config.toml
experts_per_token = 2
activation = "squared_relu"
normalize_top_k = true
balance_loss = 0.00759
balance_bias = false
router_z_loss = 0.001
init_std_router = 0.00711
vocab_size = 7755
norm = "rmsnorm"
tie_embeddings = "early"
lr = 0.00455
grad_clip = 1.0
steps = 6922
Below are experts of layer 6 (counted from 0) of a mixture-of-experts language model. Rows are named router (the router's row for the expert), up (a neuron's input weights, with its number), down (a neuron's output weights, with its number) and show model dimensions 80-159. Each number is 500 + 50 x the weight over its row's rms, rounded and kept within 0 to 999. Numbers have three digits each.
Before each expert's rows: "gets" lists some tokens that make up at least twice as much of what it gets as of all text. This comes from a sample of Wikipedia text that the model never trained on. Tokens count by the router's weight.

# expert 6
gets: " the", " a", "-", "|", " The", "'s"
router:468550471442491506528507522512521530420469494514594491606521468453439466496515505569414442481479435572515454563610499520525538448430587487469410522494444507530505467486591416517413463497475497550526492552516495500550435463541524525511592433
up18:537493485587514423475419451564432523425435418500538459527601482532559525506522480475603495594548505496513443461537498471457463437562535497480536568573483522614569443461525507570484475582478494517379501534515508472536481508496493495533510471
down18:561424473499573438470449466531510432554430556531525504487523353521539530464468488489533544497636568575557461443503511454437547454462444534480528457428432604467479589610517437486411459451524580541375547492537488415448453482446503495535559487
up19:400574582435345478445491574602489563502520600495528413411509453584495460539405549456460610515531502453370425544592450418513507414451510468489507392476441568486580500503509535556503415486479437488537456451467496512566469434488500501473542504
down19:562460385536563526495541489529424479540466470468447497512491618535563505473481532579428495551528424562481499538451415557546653503469475511491609521506451434464471486442464455568427516499525525446506469489535512502514506474606462562574509556
up20:424533508458511557534557528471599441443564498557582538503497463541471535495465580509455446529517519465506506559532417534494426507428516539388474493394510574512461526499453438469588411574537453464488579527484564429431575524505522547540452465
down20:543510511477556521472539496543464469479478565442426455557467504425459470450512422536600506551569504535441437553545619493506522563496512464442568434485518519500626542536493452512466606506403442404448440467423448467505496445468479450492447587
up21:531497517476461482565522581465592522543523486471524450439505424487481501475488495398499488555435442545555538505520481517509535509500601541472511459399496486568517542508436399574454472479586385497569510550557604420407429440502529508597590497
down21:489419656463485521521508509475452464510494505585541630547505503553484467542508512443424373486393518485513427517504469468442504553539539468489498533585493413506562590509462441510478531490450531480503555527553417489505490475458479458505471439
up22:535475481484446471450535605498563528471394481573585500592484483423467470560529496519489482524468416606546490501527563573543513319506497456518584504480565498442479492494648545577483546570553482522438509509615515436507445505517460473485434462
down22:458606636467497551444448404488422528509476494498519470441422524542496459458493553574402455532447555529427590503567534575521465449578463471527582499522483492525508586399591506424548439493538455404440548429574597515467577605479531515535512522
up23:505491479544480530523509534465452521564382529503469524614518474414548447485529442511451465476455386514532501502479507513464507514499533521457500571445576465521511541584507586547445516416611488494417519622484510489469438531604476495432476498
down23:503394434494506436570460529453510488553503498549505529499464423527480522497444483553534477488559528560476520480481583487537505500480410621545507515529457546557602469480584459582568491585483562492512423566558577475398399590571497406567610507
up24:509536430519466568447488521495570521460540459459482507480458492421530388492558426591464466428482491514508448469465568466455524451439547613512511507538599412516464518485600552523464467447539590435409429525504497537591443486486497497452452485
down24:474537570477488514589500508545448500475411602451501580457410512486534639439550434470509487556629487487449435489491500445532465441539486482459538492586534485453437445508410525447459464462526533480556416502434590481490578553540545413525473530
up25:480575514510477563485532491558571556427497493525514520492492512322561504549445488423506563510446423590429475541506527459519502597479551595548413484497481469485515507555507443502544477469551671448545542484522518456514522578484528454443466504
down25:533487499510467516409596531540563489473522492642528458541498571568472421544455595597562532470503409492489451515520488444452399467487520525535538508516520471492561517506509424496561497442567559447476518566542455412494469591524460458545554499
up26:431469520439564503443545514543537590456450544441429596555510560465420466598491588461494516518501496499519497500560522501510550427453524506521538543516500467571406579443421551470435511520536569497447461513488507482505524558478574452454472428
down26:465471483478554486512526413506448487549569535440415505506552499539497481557477351507492497458477536516527515482539609518463434500495459478454523357520441521483534453539517589418487477475583581455509467557476559413501537379413486365532515510
up27:545582471514477584446448448400486461399495527546455556568574524522554444519489551527606511510489519558607518564525470595464582443443545479611496472598450477517476463535397560550467477434479442551489494510513445457551424496574565564490540515
down27:533466496405501513559513466482519545575555515448474471516515507543542496514405518460521488486479452537589492516431618504438439544576536579545541434438571502467467528488442481396469567497550498507463534476512468429531520485497537433501322511
up28:524453586616497572493453471492543484541423512529504545587542504506457460521483530504522394485462550516582540440569494400558528452485484604493511454566514499489587531539525497516527488540512527476523430540429540539425498394431519482408389435
down28:506484485441387531365567509519476412614468485492472427571532542511469486527491480517517407507583493498470523432520416499573456529596492482500461522551476432512508602514590502540454485510519554490538433514466448507520532475557493407583551495
up29:494475500497616578534478473434545605521416509400574535493542495460469484551475541519547458526533404552542414578592498544521506551509503510554475560540529389536421511504551383539541515552450580505522466475487477472475598542421547536507488540
down29:509431547488512576467581444521454504469519528469613541598389399562495498508490473475493494538557477466487522473514583548401502469544514447545552491468557475442573500460388534558507423520539476514527407578542448574530657611485529508520415514
up30:452471465550528478478528500500499510568525517361572409588499508551503498453478488452620524537507503396593485511484447448482494528453534485510473463453426561528582562588556549541498525494517564479585524478615526606536525458443575522485503529
down30:528582408539568408407486540492566451547525487482539561553469460522612440586394526570516533481435441462513481513566486508518437440483492439485490414403516508437544490501566546427550513507574509474547559493482458423411534451492556452522542483
up31:496514502429451433448412520603491549529467501491436606550529430464546530546536457532457445526512457478458521512493575527511445489538504526456472520473477517507523540406528476536360592551474552445529615491542594462523562501465474602520522510
down31:486458468514504423482560406467512529506427452489517517542459513531526496468546500524459450473422583502452575494542518573458514496558554453560535457523472485601475486448473455451458434511467459500518519399513598466455511468444548472529446472
up32:520384466484495478503599608484450574409515512512364518492513487407449513485513434586410512453463504408527527470543506542527575544538464613483479479508501538579441501481514510542499524533468497492502511488517485418496490498450575411537467481
down32:608560476446432488467475468501537510498524436546519390441400505448494524509448426584470503510545527429617496617538525537604461484498509448489509513515464508456488592484503515481525503456451506548521538521482463526541475523461490481401529571
up33:563526484458567477522579479520584536482522353555489526529542543525430526547567514518496483502474471415493469530465432464503496520457560456500510541445479451525551514461518442511482493478525527472497454545483510447479559508490447442347463533
down33:500422448461546541568524470543509506468580567500421570486556544499569485494482466489458483565476485541543530578513513503505453470554556514459558481511503604528526516388552486511432618478498384548482437624491448576503465529576493592599602514
up34:545414512588441519602415464537525516531507458550557455514601499520533404610454509554492559426445480565549441535587490488573495528524574568505434498505559534533530518518591509464401426509425455516506393510509451559619468528554478531499586482
down34:434560562587512512433607518524483417518533540566371461506480473498510540476506451437449388463422566478487564491459519571491452413498546499435525388564545511519572429557529538465444520491467523574448464464425508517582491486549400445432433521
up35:498517520482507488416539612552482480514480540505396507550444477490502507575471518401536556382504560508584503523567479586530503473391478505504428502545526471561495501514483429464441580482517604500473446529521529444581475426570488623489530440
down35:458478512454501561483459465533477495544484495490634518531588559519489558485466455519478466478432422524476530506523492488576518517430548583491426539582491594500525461495602493445500520525460529567459557461500465477356465522482519585506418556
up36:518473524515531481497534443509495583550457486414491512499443396593442461454529562545512480415517576467501448452523395446460487461501551591530414429554530499488496526542600557444417591595473454513510505519424516529458587449530536470561532530
down36:530471490499488498366371516525480454447559440473432564480467450632431558403512603475496529454458590523510495569464531527511527472525450548552387476485476524531551469567494569557441441507485446539471526580427548473496542512551530476461435430
up37:465580531541533480579505525491445599578386532433444548662566519507561491463523494451590505550562484456495459553510524487495515538494503609384412592527551571542508474489531525511469494509527493492525518564571545472485500573541354494469519508
down37:480450504602560543495529576491497571464527572450467519502461492423453563488549552574472436509502419373516490419469601519552542486508499459510610571448548501469505443484451399457388529479515506466577526420535580504500438505536483460525532509

# expert 7
gets: " |", ",", ".", ")", ";", ":"
router:466575511516523464552488469507435601447464515498481495526483469477373435518533538485473495476554391524516517434468424499502516443402514499533555489437445513528357440462556504563569447473478518573493527490444559493558499442637489525494481413
up27:452514595501564586427503545510525459573584470565572507478567449474450461522481522497510536454433480536533506581520510498558455500432503427544564573503530520463470433622537518486564443458526457468509561458536548478617511484498452521519524509
down27:518526520521521548501556468441461485490503445501493513430488564516549432475443430482465483554535500486491471562469470532543468567503457458516510482527521466436536477617525478484564448439583459496547614517407484543475450526481491447452536509
up28:515509542572367416488526445547526509499579523542481424532513448507539505633509476451436563523565515455498491529416458439508444580522442408488574570525516513528510524500563494477531497551441484453516453504555486469493378492491489641453513432
down28:478523431430566468494513559543350529552429600415527539522436462475554448529477530550500605540498524480445561468612456450425479520492457495466621486518491538477595413427407484505492615495468410539481502473465545536511446558416442527418515495
up29:521475418541471451475499565495523587504537515481469496456545433570498506528534430462437452517564418495474507500440464518529525592533416503506476503517559434423481544428517563567612553548481532545506491442522485462480504498527525530438560554
down29:513606521499482482585502449437653403500481427441517564458565541401529472448458507490489516485518475535438481529467622534445605418524549459474523512520498508547466484529459510584460443535535431468542492537513578557476599470477510409491523492
up30:537544469489540537544505502449469556536483482556442559568472478586614499482451470540606490468510449613578526429506537577407490453455521537581553534566465508501454390502434540498513457602444483577544469523490543530534571384504526498433542517
down30:383495563477450510485510512462396491446517489473487575496577514453525583501517463513566511449519549558400510476520468478461445501537421508549459564501483489513529446563480425509598399527549510445459448494448441469448524506531459484419443544
up31:496460491419580487526489519538440501575530450445423491463371529467613459495571468563511469595550424486489435507458493487460415533501587492532535550470517513497517602470557470575445468448546401516460566526485499492510535478632374492519427514
down31:506513543534494581544396472469506498384443469570485441540526449510482466475466421427452493506470613437498508493514528516444484564601421520479493575566400559561465482380463592515419531377498507486449485480432486458567581434449474569533593422
up32:523491530576503538512477521592404504451463459505444434534463453610387539436562450504558586472562526548510464546511454553542487472563475587469449504576470552499549547541421598496454503514586513529441455479534515586405554467479470485483528438
down32:512506459440496474499551445554470533530401595634522450504550451457469571530489502610537465489512359473474546561511474469489520553534602519481526495485534527380445427586450490480537508539539492579571502417551515560502459558507424485469539578
up33:521509602511574429518409494528456456431512528426517452545447462468416520469536384462497424451538484458543489520517520465580534480525524497461485560504459576592492537507475548412534419554587604511513583419498427499497477464550542563415441525
down33:475477426525524486437535420479444542503438452440485510372505507513502585612547475551533480493512552450538498487468482511577460388539478548524454530480564500448472520502390473476483574501504570369455490490572577473528589494524441523477446456
up34:526528529560537562482471585426456483518449513558565469486416538448440592405460535474575551452438354504579444549482555571502500418421442548440550495571464420562431504472504475504539503530572513575529508484430489589465547467428490447536440493
down34:541481420510419475492536545519521483483511513441474541561433455487539492450532501458577408528554496419437630459548493462541468451488425535544568537551552465413518380505535458486541409516573483465509475440565522421516477493507571504426463551
up35:489560499528465485587508404486500462561455465429457427553436472448410473463464468462637555640496484520480456440482486572533529437374525550436431448513390487453499432512506490552572508507550527482606437368441551518581586491449565514504519519
down35:500535439555536435554573449540483536440528511501425463417488399490565427495466506439577560479484508503424514525508550485486539513486502541387415590535524451490506461594488596568512605563509494563489531494558535491488592408400517575475536478
up36:539580450475523555522510486467599468558521478427512478529485533460534566474538538490424541537614472489457478446468468425571491428431476483484520548491457464481467482490572551510474494425434529547499509408381541408563439404511427505512495427
down36:479507516491559507420486519546557496558561517461568399499500417585439382553481569539501552471556477576495508550555509481485537549465532469453479606627483528472507514574427595641457448530446512496466537446493612480556351430518547491473509543
up37:478510524401477429587644500558529535532496491482475500485452515393512480562383453540486452503436452585504475416451430465488498513536507498518519453463525505452470510488559498473533480490549511539565498497529453500489481454523423624514595478
down37:589478493470525405550542507501503572522512433603456473578583585445502484464552496537486529467477654532515446515472524510525464556413378553538523444440454466495407470551481526497490466478399479503560402487404513506438414566527482481535532477
up38:463457537466585556500518508323483446494472551457398505489485512463449494489440577464555527477586572502481501485475454537519416575463415491447535539450502479487472479470469509467464516506519557524572513550507578417536520489400425490437562612
down38:464453505497519529545590431574519592465479532582502452569521468494517529506492559482516450424533546461647554523402458373518559508462568489507456490540575458431469547484476435475415528526472526426547529576507571534500486564493457601510397567
up39:540504447501566484466459490495479509472416472455530576581484494555426503439651479498501485485479556526396482482526496474448440526495495499487453539553392485533465547537568456517489490534513607573446450430497499533577560445465538568490533513
down39:499516529490455498478424445484491504497536573507462546424429572601543442456375486470483452499499457512477518496560581455506562448630454508474527521457538544538467538549541504504548562524500531396459540492464407448466584469480560520565553455
up40:476509533532450462577500528503542529454515468520551502506458464517488487414398483508475491519605462542491463472501515463498489491554413500577540461444417560508523435570508579527448559647506510496512420442486640475536512542403535398578502568
down40:513506548515556542456456491529481501497532510549443444539505523464535487508442507462494503586542561469434553535409459612613550559424596508480481619490588490456425519433464539575492465459531560518503464568484444522517494509547594471480522506
up41:424483508571571473460494579457566465439537468550668538522489513430472467473522464486504591465573518510553579527470552429545572517537497551559585550460508500456461472445450568469528550553398473478399547431537489502469506469615483451458489495
down41:616494459482441404464391368472451447553418441502390493541442519442467517490490544500563506516534555552516464458530522481466558550473476553508523473476468583453463528620405583547510413502475555502479411507434507454479490479515490488500502501
up42:538480394523543440590504517467503521502553530560424505484461581502517473504478476561474560490563498500537617509503559446430520436531536492425507509508513566441483479502558515562566524505604473440574494476481509564574466515530421493518503538
down42:545595428557557551507443586445542482524499523471370491459565558478469583601470465477529557524453473464513563429519487482472563548604496462440551467443557529607483514425494573578477485493492501488467486521492484453522407461527532502503411456
up43:489467467413530520446490464438428423554540534527458464480394433455552445466413491503480464433552485514547581493538447528516466567450519510530432425498506462523438478477508446539520455506475525454540520573468506458590522458452575471466519600
down43:553476582398494424507513540498503555514532499481550536515515547575453418463487430486568500446498499509479556510538575492602500476649504437481506576498533498554502440521506584436464522561463436603573493521513573429462538530542508467399509517
up44:529518495619531497473489490495462458586463522547558303522423491504567557500537500492501441479453447522455575470520513457576363500459511466605540578406446520521466483538478507509611517547549555603441519476532586433496573462508471459446539440
down44:423574424526571486514377574509419484566494540488443601524605557577453421499479473601540508514432440427454507457513537540504471567453612590508472541439448523531501476544479488537506615566505471478429488434495399557445474492489494535491577444
up45:521575474484567481470497491473533429477528517547435552542540397472551507524464439531636546499543462479519506467474502560528487465429545519529495571480415567504485467490402524413515552619438458583577387529551613463456471537480565533424478537
down45:472578507438463537361465537472437456461552395502582477497483476494526574499507477483460545513479516607480581550447573589578552565479452588554525423543505544516497410495607537504523457519439484475473520455396534502534546416463475442483537516
up46:552476398514492574460522472562524538505520477599528463500484494534478507518417547534461529540459472493465489397555538541523512474465414484513581534523453480532366474488483541474553502420451530547447577537467532525533477532448486595525455516
down46:530435611470508516504532434440528480531500484553586543480519528524478409474505489430504499391581522501500441510412510528500534411449491533533535469583410474508548420583537524518495510456529529354446457421554511524435434455512541422451539486

# expert 0
gets: "\n", " (", "==", "–", " \"", " "
router:533490528568513550508467483443641593464494412474472426460495506463485461484490604542542504589564500486494463484485512494587534395539495491500510430500489530456447546463495520518504597548432510487534521518576544476570568472492467494434501441
up27:546495558465516624489468576407425577598455492435488425428500574567419452464442461538421564431488452476476555478448521486527543397590500484517460444510557499464470497511510531441494440549488517468514416465509566503520520473565479528537439534
down27:525540507523464505406455466536463451497580538520476457490492476505481420575551530474512610488519557366553530525454522442499487519539406553552532536534465442547507513667565465551542506574517508500508460524493489409539513598547392415508513543
up28:510533428604522519472527520544468477493478550406518490418463521421483514420487443445534493599489548504481510534363536419575515409422554488488550478560464484490463403499527459492588528537462475405479436458406540516541538554473527551603567483
down28:558464373485424521489549396383410488441590540503426483450503545472476593571499475505507498554463624538522530551421461544530450519441572473502539522401522523502453459537512568560459562586497549482534569532533478556473504560431542568502585491
up29:487486529450543513474524501446487547464521453505450434455536476430463492561469475423488525606497473511581527561501547488410493453460505426462536500591495545493456471523495586512447448505610464501488485496490631520514530444475601556436452425
down29:513494545440572415464520542476557381532479528590490493507557485528495445447445513515455490486582532501436471564492529652513474516529493473597577520516600531476493626501557547543410521423557483448494518545472509469517523472549510520456570466
up30:571479536456580475634511496471478442683494491385449546439471472480448441500590492436507498481543547442579547474393518445480428448493532568448547469498519537480497512526506516601480509536511482524513458524472470401464446445534463489482523455
down30:525535553553512433476545609461511510573546453550475423500560439475531447499469473448407569518464452508452471473562496397440484500516448522491486504553592492484525592450482496523510491530498453537469429588586480463559408437550574437551546469
up31:513478429436517512515520499497582558477542456432478493500525495448533461472465457580502471482567512465602519543500502519515543422432549492524517529514504503534448494502501417410525513461437568485629563512519514507546487534500469433456553492
down31:473496578438475421523497488444481426543522492498534451461463431505496597532562396420507551527533489396639528537532453454473625509584467448463391457462480459501537533454539528462401542458524546525516467411542543448417479474502548508497476425
up32:522562507519520508494478416568529386421430422526492537447441410524489460471520462555516447585532530495478545431477518543465446416510604523512456495460446490544551543448497531545462616482488523550471563484552553446519576554469511510559568580
down32:456534541472547466500421476543497419473423456502530461499470573432512492498512528625503623439430526449384519523490480458582451472559541542372450484463469516528522517598531571525491576430459532566461558553382463433514534437496520516545518463
up33:548491451528564463484557492470532469502407548487466545505439452447496487452588458375488476525490437476472473503550377502500549571470435543586549510536527423506492511535509462522502517519484551488627532452523554485465532532500465521424518546
down33:561503423550557485426473536555577472532424456518440432571465542424501509496485554508535513504479506403449591426536588513621491502481472495466568555472514495536625513484546505468469529537545454413361452509501448495404475493570555493450513489
up34:532528622476496491494423530456511477510544531611521484435465479501409485501507500506589467582572548494495436484531581596629464538548540483553591445504461477506518450479591527571528451498464514531456532461503438479558536405473483444556500459
down34:430420498474424515579511472566539620489537582509570464556497538516502612501585489462455484466420532542531525623509520460463552500509428455543504506488511564473605449494511466560584472485560476483498481480526494513394514565417486420438538470
up35:586506587501536554474604500461470570431573525448513585462526527511554539476535431464470539506507605484490533549449472573441446369476529488485501494516499563490394531480488473476598488426469456576455606520568479521387543520406432469511472515
down35:493516503488504459511434545509522522523454476473474599455564515397496513466514480437532592435540474477516513550476438458386428516511500519395494426494328515575453528503496502502525496476470530508441543422456458586445464606490493602464476526
up36:554516527417496470438401429392480546513503548562440521410498438507451517586483463544537537503508404515505521551459408544517481496547520564429483536493488505477487366499544471478541494497571455451487412591482566541457488515566535517558536449
down36:467517607525497497549514518513419425545480525532490483466469526455447449536473476469622395541449541473562422487572429524490445429477523532473435527505531484394495433480582606366473510512457492533498458474549540562439514515428532408509399457
up37:438488518552588508482525457472527509540505487449498481445491574420590412548560489493478458650452504476548488483530504573488481447492432525505540452471502462455473524542627492567503567472471523605539467547562532513470572490472577625490544451
down37:548554468462453463475586442585545471514495590575485586509517481546451544561515413419433545428485493492446431531411526511493451503457528478530457506626457611552496555472512496486498440517456454567509488542598436580497610571551491485474390490
up38:500558401455445562417479523434445518448463507516615498507444454525482504523442484429537525508501549517502513520549545554426517479563448494468526485485443532494419449519529449518544520488496428411386398562523560409575478590477513474445584556
down38:497428411523530453456487484444537539501546422508508484501515373424429443410514500537567568545547579568526571525486454476547494530531489477462488496539516460461454459492550473569487483525512497475492490476497471468498547452527504541479453533
up39:582523573573518530473605467449568436429467462403554579518517503468445437514506486439524480476427470496507501493573369451487529507506474523481457479478526538453457543517423585504480608507549471491561558472504461455515487439531510550465414474
down39:457521412612521462498506476463472512522428542528471458563546571410520499506572521594556443519544432508561489500527512534456548579481456494528511441501495417528414598534480509452530514565460484483462395536509497625449464479542529544452497563
up40:518527583470540482444403567460476549523483464495496515525524505475497449475478500495495551526517552406536560424448541433530489429525499511494480394426472565523444436423452523538517470587500425591507400551488468564466470483444499440565459477
down40:574449504527464456509410537508514542574526517472525493461503411454535559428540534573436496512465467518432509619487461532484549506524478556565544428430528443429445580534451525459476452429493471448536542485556466531502554497462472351543533504
up41:543525513502561493429468473571450529542448453420577442401453505359520542489518543508495526405552489379487468505450609604529506407510518589352601500469509499504497489409394449520559579506495540518405493516515464478435526483421505477450497534
down41:431443473528572546482491553492501545463563558455378519513450437495547459432570556574435533396560529533489456408501524549478551357438486494505504499519512417514485528552466464423411449527553412571550532436432542495530526511507509490467491482
up42:530452474606558527554559481447455419500455484576544544549468403450476418519509421501518535589522480453595546504535548401489502461487505534474467447416413500383533506469438587491547523542457484431571460539494540583596512538544486446459545563
down42:482424479574463610502482532566480506409477543528397471377455489343532456481477499507499504488567522444550488509439509549418571554519478517561505538532562498501563515512452503480463532621525476507520528444555540559478452468460485498528493507
up43:500508547469563502559458552564544620514492484515342517544521498426453536467460566467510542492473431453479492570533521525550495523415525474511514388464538626502463505481575493449463512490450450439506512539500570543470539439550493447437486509
down43:504532470583475518476472511522506492510433533484470577475545502526562374441603380449503589467368549440453454534494517479468537489447490460410421450511506534482472492437529570415515521553512419492583481602432461534455510447536503458491450554
up44:461497439527483588583527515476559476488471515563413483444431639487500528531551510566456531545465477519587584522462477521618479454465459473518461496586447491498541486505553534526525550414477471586513554559553490531570451467571573449507533437
down44:457391472443516471442453448430537461488611526492524581485591509568471434498581482457582431488596461469514514433508584546464431445415464552474460394483517529517499541514505436484507525591521535512560539574487551525475481490579467486516464460
up45:478540525511548561516535492385552547541534409459577414458425444528445562479408525528479534520430484497491465463525592560507529533525530413431418465421521491497516441511464540494474497495428511440543560493505494361532452592400525509498507458
down45:476515464556488467457545500551530471514486499479485453512452553457571506521531506549512490508526465542469436505430545416558530537581468494429433575513536529521515531550487510493493454497473445604530485467530539388467441501499628563555492528
up46:468507560480453496544470537471625528505447481519479397443487503481444498441574446511444446488389501484545496464450498450548504545630499524523485584450436566470527539480501438549490518492406508562457465500581520534480574494598472465471524471
down46:447425474454425502498535539527440564545496559494393536507418501425470520495549512499612475462451426406537477463500383534468491454532424544457485546534550523585468472538494549501476511614560408435509556581521502509411500401552474406426447529

# expert 2
gets: " of", " in", " and", " to", " was", " for"
router:531577572539513508548411449491463519481483473409527499457447486439443458497402521526451424505545528519564499432497478451530486432463576492633552575493393524458464434543500495485443496487483517477588553504513567508551529465578497577515489504
up27:528526540496507456538468451538426521485574499472442505528560510497460476504531555480562495516462470448546526444558602533518586547577600564564442446543463543517498459574562566549533523468391489480561428446516516523420572503509589454531436463
down27:436502462511555569512434396523373439583540526511465499462474485548546502483407533529440529525487551456503538506512545504522355600444346489514548425432443497496469567503591502471494432433432492517510520424384494554535540428456486515557564478
up28:414487497524520479553471483534534565443420403521605496543452567481509559421461533517499515475566466590501490510476506461383474551499512488518526525536443503533476421555469444538544549503548553545550456446438477513491590578554547508479452400
down28:529481511551526521524505516520486486602525441409423507463515445529541527520527455459497498626493466583440468538465504514510507485484433371499499421617515486462496402468403542463565465523516473476457497549443450505518595620514568397495515541
up29:486534594499597518499456509555486546506458505478503491465506499526491479496462517546507444575467560480533475419477580554419508521480532481518489485479503424533481458469381479454534524599535478456442337584667539520491485459495506551470595550
down29:496509545494435524503450536469538519553507569553561489499491470486553536546439483489494439448564549558446469466527424519563460463502458483588536463507487457433519458539465515443451380520492536557558464513471502530576559512445412473489499495
up30:493451493544512521555384545437508432418477399540517416540494619486463476528496478560472509495457514497552523438492440551520621489398546527564553640516472532539433516565508453493468448482399500547394491472467543526655500493508511454499532489
down30:524453528446511534539545475512495560544420549506506498481550437532525455540507478546449447486538448444433391562484509649472518518553481528546469489468545496480468425450462463501430477569601550538459473501503496506475510559595440493455537476
up31:535561560537600548442392524501517523476507483489402390512433516506496590443492472478510486421468534550417505451493554534592405554493550525522524539598459521541487580528419532445465565508495498461484498487416478492573427542544591505544421401
down31:434453453531620444538530509560472552471490486458343471508468504546483474634529519571502524453474436383564463560430475466510511518561459519448445502421492510574492517461482454464511474513450505445470527447505524496483505492560554484448532468
up32:477518476575496490460523479575447522517595468527594482497481549504532564516520420464494554487503494436579526527479475485504475624547625563442452546552583486451504489474518519522467562485532543472528501506504453531450443529462533539542535537
down32:495428411537492494495409509469563503509532485448465497502496583414412481507573477509516434485514473517494358496517481531464495528535541504493466558539471508456591516491511544496514533441607517544454525583533411495481448527499478474514483514
up33:525554543507524522475515501517488514474464553484487490483328517426518572553338591533544413525598506481566497438472493551487492549454429580584469602500478513458550433501467484476577465557457443499493564494469487501505483547557549487537570466
down33:526515477552488481493490604531437526419553612443454530439539406526477571497522480445432559385452582522542481467538455448454587558566482497490497411517487497534514541498456460570504479508597582483474440464505538407480494460475416501456514433
up34:496457532545495443430423563428584448492522468497406369456438454498494503406523553461469463587461532533462525512546472444471538454395522541509568458569427517520503475504482429478459545488469501503483555648482430508483457566444556476509489497
down34:427458547471540515574564409487452477452597485471505515465495421456525583521517546440540521469424657560420477553517512512531573505612452497464423513556618548486500529542441514547566466424489543459496498449513497531494397532556478436502435422
up35:526553540449494477439610458541551482491493457480539465475491551468547508429448421466455485437548438518573544471436571453406495412455481467549566502574445493447471479565525518544429478482423413439408509496388474546454418493464477443575506536
down35:557520496494482511473570599481554509571489530436473531539456516533459477494563414453568379508444510454512484394458495476497487434563597499458612432535402487449526520485460512489568531458503586408520504600507432592585466466439516553549533435
up36:557501554400522526486559568499512470571585398513433499493515468465508527499454518511419527465511527584493409446454538407461520447488526484637556568439422471523476498529476397449486537488538499514508468518496543491476566580581553490540470488
down36:567529566639497532540474508543422466580418514556545535405464484488563488447487464472523562489492492471543476507534506489496574528515577463466423556511572500480547489449479585520476489570478523437426532469452482449518471437477554524421512510
up37:497504602473444511485428508523501487419422379437569557540526532496500459546464489559507498498540514534561447448530507546467416452525437511591460485504466530411447520513529451531413448497569525418471393468550445557493483501581465517482507524
down37:487534455515519579473455454564475469478356494507513553470454532537453525467490474416469517385451507537616420457522412504489506513517452452557453470453479465536421527500495430465570568514499482505515542542507505474494408444496523420583426518
up38:592478617448589513474546423442475453538482473488513511547495418582460484470456592410488489535570467525490456392488521438498491447469503564602484420483428510491474575575537531429512538550548499414596497473527556397488503523572448477521435471
down38:568517552623586429466517460482436579456485478522445561533547489529533507450502454550500478495495534507591487597493381452524490471534537496428485528532513416449559539533480499538529563546476516526514470475459502616456400511544491446459467436
up39:528579525540524555506433481532462566576498480502573463465394477444502448506460489578482480574600528611578518523568561566506519465451449564494664457467432444479420457492469527560544423534479478448469494502557540475459447451514487528512544393
down39:514472523560416503475456479634504495435536529468469515399523618494509455579470455522468547471533546500487533542546492586525378531595532587471538462495553460490492537554528447458499498460447549444545524480584597525444476452463472588411520562
up40:504527562566559461528472528508481564553497406474461543529526555423412438505524515480491566444488466565480579559538491507414467497501544527470574613620507517478423513495468537479522405599559533483498535507568525454532504502559556614507469578
down40:479512463436484495583458423532457539500470609449453537538520381507456530477468466441450449491480514515492476473454583475461565541525402518535502445496439504499574497647451552526484582459474467505423526521455536526601548571601539557443559443
up41:580485609445540457546493472442492559514502512522531548488470518529486514510542524585581432611582471474457478434473549478440476486502439510533579466447420503550482593526503550461404543517526430448531569498506515464486462571533449519468519499
down41:550445546538583505495478547595488536470465577518594458517513472458530470445553578446447535552405605488492557469482468561456464471500450480527386491559506529508509485492501470612477470511539409492436516591554524581498464513484478572470468532
up42:525517479503597536563452467452522576563392577486486480472458450463542494512520487411448482446437459479453500563548557486456591612503407560511471596474470484533460466581393472512581494465571445499469446490502525467528506474564540542485522497
down42:475460457589503380468476533477508524490573360497608552532497449587411480546438617551503492535486482498509487492499505403568469514479562534572581526546583536522503461476434433467432471474490443496463612512525455453463467550471484604471475596
up43:448540607583514468581590577543515531457440441419515481537505435391538578488449501451483526476474410585520492473511530468503451453452550508486530503492518558502581513535570510426509452539470502491448390501501474525504477435506495416557449468
down43:508553495515453410449471542455538465513532509510500544418494531543497474531557501519420519525482553481561551521569490387495515504532493446460543587473467447480445589471475524415503455473507581475537563462483513425533582528473374567502556555
up44:539535491555515425499555547521444409423472514543528509400465538430511521477473560486457483577525500542481493415514540593538554512481516533575535478480462489504437471415456494579507573372534478457489573509469439534538604363534443516506531497
down44:447499537472507553404557517457485597538394568479467553492530494514552524544485432548450545498416491562511517550560558550479360566522521515541470427493420455493494528542487429376576380518422476511474445435482619487519557463548525565521468498
up45:504558459559428516493517527606483520481523382481447466484538453545395485535489593548426503477562511572406426494562463473473413506575491533437499520470511521520496435409494476585508492520425573464482476460559481535480506521514488499516436514
down45:479525493421513478475554551499522530444537463631508428416537601455468592513523528572504513541584462504435530557544520505416463607537492509587520474476473571430469520437452492483539521516513456494543472529544502465504515549521579444438510599
up46:485466461552555538435441508544533439561391476470477528510488476524520580412492698548444432492416562530515499535510561478511519509434533482466604410476490501511510425549583542507569478496459566539542525537419452493589547478498567464533479435
down46:479448534466452509525596510553453545469457599439589516597458549561488463491512489487579506594479479483476432533564536511406476439490439556469498539478567527501471544475610494577451509431522479452498467518547507450531561453602546518417457480